{"num_hidden_layers": 11, "n_experts": 64, "experts_per_token": 4, "d_shared_expert": 128, "hidden_act": "tanh_gelu", "num_attention_heads": 4, "norm_eps": 1e-05, "init_std_down": 0.0154, "beta2": 0.99, "warmup_steps": 200, "doc_mask": true, "train_tokens": 307800000, "max_steps": 4886}
Below are experts of layer 5 (counted from 0) of a mixture-of-experts language model. Rows are named router (the router's row for the expert), up (a neuron's input weights, with its number), down (a neuron's output weights, with its number) and show model dimensions 128-191. Each number is 500 + 50 x the weight over its row's rms, rounded and kept within 0 to 999. Numbers have three digits each.
Before each expert's rows: "comes after" lists some tokens at least twice as common just before its tokens as in all text; "raises" lists some tokens whose logits its average output raises strongly, later layers aside. This comes from a sample of Wikipedia text that the model never trained on. Tokens count by the router's weight.

# expert 38
comes after: "\n", "|", " |", "-", "\n\n", "\n "
raises: "omo", "ered", "ows", "ril"
router:487507506401491448613535395492533521485534485467444507492482491336466519441368469404516559465468578476498596484534558673472607556517508439474451506375412495480547486533418401528563511487483488
up0:478600543447407462596518604433478466529531529475467494510545400378545500387508516457621496456470473492528545520531508587416522422554528453437476444524472460488541545567468464532414487527498597
down0:454513544533423448419545503467457530591558549441522489509521459549495585520419515593475479592523534515405557556499526568571522489550499535476549433518424427391477488467486489552631484496566510
up1:454521493504563489554491490557538549487496537482479551562505499331494495437466438559469570510575651428508542497394489483413510508552596505524565462501524551553512580495450466551504586551504542
down1:554537442521483378504553495508421582457548499481484441499513561480547532547492424524524559407359492560450527567467521525549486533497551497501504539559476572383591516539480535488481466521529595

# expert 28
comes after: "\n", "-", ":", ")", "\n\n", " ("
raises: "ich", "ić", " Career", " want", "ising"
router:417449472468569519536509508509531500569520429461488495522489554445505490510460414469480540516552477522452462551604582628503536593548494436485586504497404532493514442529482446542560541608500448
up0:490555512509554486536529428477533486528602450520497476495485476568509473513537460535426571548483311602520418505428469433526514474465485464444413550502496357489508499496502582507536323474535469
down0:496532468572538533524523574423601480503534555549467507496509421462492532520588495425503460420497504513503586397495435572581414513462415484586507500475481522497516461546544561497492459389483515
up1:468582505502543507495505531507503480493517428527461517473479390428432549432485573397476459555518449566532545480563502511520475495499433529501612471479507474508506357532525501382443539512501525
down1:395444440363481410469491531476455456585570495485484476520516513473462545489517501435546485477555480446598477457431655540519485550466497451526521479506539506537513519511621466451496537497491501

# expert 22
comes after: "|", " a", "-", " |", " the", " his"
raises: "”", "ater", "urt", "unct", "tt"
router:484400556434486430594565376499511536487556496406439486580390546453507461498424501325534583492487480533501529471540527498531549559503368450434482503514392555515536476570375466525531495524475437
up0:429432620486438506542517445522537510548502576450524417486481449454422568509461392522525542524657564466563554507497461567500545540536519495509637600520487518497529598445494513504569509454519542
down0:543649555506448560442514434490563421457543427490507454392520526488464461511495450436517558430539451513466462514514479474553523466536504490567497540529585542412429501487465492540518407511474575
up1:489478546422506506561537469470562557472606430428443524521511449454537476444450505523510540497519560485604453552553531515480568553550526464443583632521489557431550415524458511524534446498470566
down1:533518546577548504558545534479446582526503573639547586499524441442516541522496493479544478566572516450508389533490655538523473503547482556445514484481614568494617505525488495568419447461509514

# expert 45
comes after: "\n", " |", "-", "|", "=", "  "
raises: " Died", "]", "”"
router:454507539448452475575545456483460480495520462435466489517445501428501399490474467454551440478481535573457499470514494515466565637456422461449439633512380480506515473535414452470522490532470471
up0:472572513538500453518517545439525532520531513478487490561460482492540445501538510453531434581427399529531515569455506481469504533441437554474625456508486485475527532522522476496512549555475476
down0:521490606479492528486577416454542507544486461542568488468608436506447514441407448504535495576568536604500560567598457534488402535513508528547496395529590511499551443498567535503457472544526543
up1:455488487509509503480492485433498491516495504531501522466458532512589502529519469537526506505539522544512444471422412461500535510474507537495465578434509467444478627502552534625603434489453524
down1:537491599455494455466462550543562471563484492514572509462506454443498475519467428585511580558536487463485560447532459471442545425436511567453552493519484497516480495482348473485533440479441486

# expert 52
comes after: " |", " (", " \"", "-", ":", ";"
raises: "Professional", "31", "17", "self", "alt", "come"
router:493562578435492460590573431405522495493519472440421482578466476468462501521447464443556516477470550558536484504538461615395539594441511414444527556481398512424560481525386474558592449493503457
up0:529484558403451412616586473563524567482580429459437502458429519427539498482459463452545497480501479489582556512484487470494600562490497429407535523503439527495588501552420519466569456577446447
down0:450588489459446497432482448442502493466522536500452582520529507495474537404378477399465515473464426536575480455586450501479503499534559513549519523572493506483473514561471518566584502502430508
up1:453431520469529485517505511538617503504491513473413471506493514414478497441395469471489525475467503594491401516619526502493592592499469466431543494485469490488580519472490465479473521626444501
down1:469600512510474422481544505421448498556540571420445505483406536524447532568502535519479551409520566551477359477562553531486406543522507517498446521526537496454531520522458530526375436487569446

# expert 35
comes after: " the", " of", " and", " to", " a", "al"
raises: "ord", "om", "ors", "oll", "ome", "oma"
router:516562685436445466604555524520497572531562508495475486554457552423508481516472504427524440488482502580554502478541439598457509501508459501435555581455419527412556401595417451444503491594500428
up0:378535423529446454489498493529503546412525363551493472501495381566501537432495613528484564490517516460528580495489499406482537417416580526481492612494469486576517396554517465405496424519498484
down0:513504495483497520401556524585563475448434491533440568554487492511525435451496540545635536520440442447528439528418429586499562533434492606482533534509578451515522516549492455531616440462507554
up1:461592430486570549512491516532437478502450477500464559486467531463530434441484540453441500502546499545456513358535543501458500492454485530461512587514473518451523343532489529490409510581492509
down1:557449530468544568492478482552593487545485416429543495517432468483437449505527596542543496431518501502559419468464524403540551560520478459515460474526549438451441535551473498402521461446472575

# expert 15
comes after: " |", ",", ":", " of", "-", " in"
raises: "ey", "el", "y", "es", "so", "en"
router:496531531420507397591560539389507510506536513459453503509484509434427539524423492477460587493458476565478489486568487602535560577456464432405392563482422508423579500555385534473501465593473439
up0:528511529414484447541582469455482441537542480498502493501452464499478446364454509460553456503423471500530578508550494570483565552488476484480546514530513534500481528548431491508507589554453375
down0:541611548499503455483534460476388486455558459460548536460449421350510521515514476447577545514474502485444527417586517514495424413463433518561421528572434410494531612524495456536447503566546540
up1:470502521439472449552547514583593514456530495461437458500500525471456490461457474544550518468483493575634519479604528541479542652489511437436615446480476483506538381524478492538491526533496514
down1:490418494454498549566469488573459470506484545517558490524529465633551539528457528516513434550523497503408547493535545416479427539506562598419514524474494520527593500485517564546535577409478496